Weights of a small mixture-of-experts language model, trained from scratch on English Wikipedia: 16 layers, a variant of Adam for the experts.
Below are experts of layer 3 (counted from 0) of a mixture-of-experts language model. Rows are named gate (a neuron's input weights, with its number), up (a neuron's input weights, with its number) and show model dimensions 0-255. Each number is 500 + 50 x the weight over its row's rms, rounded and kept within 0 to 999. Numbers have three digits each.
Before each expert's rows: a language model's description of what the expert responds to. This comes from a sample of Wikipedia text that the model never trained on.

# expert 4
Description: Word-final suffix pieces. Closing pieces of longer words, such as -ides, -ics, -er, -ult, plus spaces before table numbers, quotes and closing brackets.
gate1:558538476462501540414512501423560476457455532554560503501516516497449465508559575436517513536522535463422527499515501574473648380571558384511460442502472472525511481468587520472432578433508539505492517543445580520524448446525479500579483442560427561480468459484505431513595484456481503563492546495496626476428475426459514513550488418628480511556452493528448441511470524440420560476519544446555581514573534417454536457514448464588511501544480519507513511598480481572472504573440490546450585565492552483418464487538517438587465467450489498490521510604512459542458478570450491444536531418454530488504499399542497465483451426558489475530466552484456486481455518518478478471464531405497558504553437446540394576519513497448447513448499551601578421516395389438466519634483470
up1:509536481505549499568500495546530484490640495473476514462482489602463501563541511597566530453499446401473403454504513480545460457454469576436480490484423485547530481496451473484555475578531481536568408571471494501458411540557566411509472406478585554506626453480555510548454436470530491481468434485504548463504554491539516431427460442504479544514434464544544573549541506559487521406587429444509456529413509500542446481546591532553503541472490488543477435559489437460572533466475557483411459497457476476525497454530454572485501566483493508559547525498513496571485530408396521530526489581461459476444382463481537503493506514591483506549461452532524369492515521383509519356504494511496425437395539542545447348473457541389461464559475436561493499520457557558500516441489553

# expert 2
Description: Mid-name word pieces. Inner pieces of proper names after a capital initial piece, such as V-ient-iane, R-on-an, plus heading equals signs and function words like not, its, In.
gate1:538520447484512463561520570491488445439549480562500618441539503487448557495599556572578442497535581518435462451613512390497480548500557612457480500439424437510595461478431442593449520506501520530479493495558596339581494507451514498455513532447475488532607504593465551557489565497498423498414535483512557534490471455531409450552502533507475553444521506559500529529609390537426556482410530559454435480509465496464506456463506549542497449456457431576432473490647493473542575502470555507515505517423598454503505481524523472440465510506574507459456381508588567511482438553546527449549523525542531545495509538536397584406538538549548464448479447508518515565568499478473517490505535497466488588503499479538481479497523491507465490411586429546457500506471429552519562527455467
up1:473486588484444455504511451494596505447515524480449479529526435587469564554461511433452489502492425549543476619548464540523592427447467412524456469576476461392452401446453517500435501481438458511524460496424483428466542507525466480441479454585606525409515451509544521447478373517487483499446551601478499553521517478506609501473533526551447438522564545502524450479435584507488533562498491433520500516519565555502432573511435527533500587549509468470447450497432454478496505498486424435522439477532504484509480495497462555566581464515415496468540528568517569490491625439553454480552533554560456535516448360525525551541478489602494513548513537470478453389421473425580492492539485511465538409508521448430566460522518502390583626493550504534541536532476519453435417485544612

# expert 1
Description: Word endings and punctuation. Suffix pieces finishing a word, such as -ed, -et, -th, -ers, plus commas, periods, dashes, table pipes and heading markers.
gate1:516459490518580500465538542445528444442522518464568451439471453471526391520441511469461579444459564493496537521511470482516621492518557573530553517403444530479520551488481462432454515482520441552472478456384519542504372542476518472458599481451649479422432542537526489521534481457446476481446522510533502498486404537545536506491578423502500483462486498586575581459523487599573511636515539500477480458469510509436559466614495513555446580499471552559501406519400545455493563495527635528535477559621522583571504457437550423555498530481428512554439462490566567516465504429555478590532499489539492508491475381408493382444446458496437502537528470437561553431558492470513542466451448496535449474584562507485543450501478440489439508484504491437491495523528479535523482545496404
up1:469466544510378447487498467528553526439503610421475518479571544491415528577463477453528445384550615415582514488526472516545501453405480519487569459479453543494513631522417470570468448436464481483462498496484487500495509527554444457441525382556604519499640500540514505458410489532550529468475446539490549486540537498533467498510534448451576575537657458521548533502545463515466492641417463431461544550455513531498486515454573497589527593492430486480480550475523440487442546578486467571520504521522534455442550471528471606430487448478497512510466568557493503411527448509548453455431511500427438448511407522493369529468466434490477501485460561409472454445476508483430499385585480448466479565452488489472525478568467539496582514476509508504547564472508499489539473553420525

# expert 7
Description: Word stems mid-sentence. Stem pieces continuing common words in running prose, such as exper-iences, performan-ces, t-aught, sh-aped, plus he, was, were.
gate1:411410437521556522551554506497437406452539568437518552486494463507585428507410553528419472429471568479533499481475548492459491585465484461611499479455480571535489496529454534442568450527582523534441613475533572420546519491469491508530583490505452510553404554440464495572527514460585490534479464477555451403512432460479418544413544483507469494524502472599518500487537478489471442489472441509389465475518472551513463566530508533572396459458485545450516488547472484506573631498598405476538470531517544524459583505542555523537490555536539534488459526499504443586496468512576617568573466526505442429520505461399494461578432471504506533435550453535463561410484467516393539512541499457532505624576499547580498486556397469515499497566565465476482461492548597542459442526536422
up1:478519545548511547480521446622479536560545489479423507441519556501576574545539597550516553457455497589570384594527516570539439470528489572394418464475530561504597499486565513582480454446440491505445527528411540568525484489472405530476504531439496552558450523452532512454561407534536445459483540543416468491560409525440412559502490508528486546558551503474551572557514578555497583438528429530492568494472448550408506548480472581610507545479515528588449438517456574454537441542424432502524511554584480487575431555457499568400523499523530444516478540575567500506483468566532537498550492549539479479538475481480482611453499529496464517519489451551446477460497475551516636520518499530412442423557468453411452571547537545426569504468488529385500523485534528474435488442510517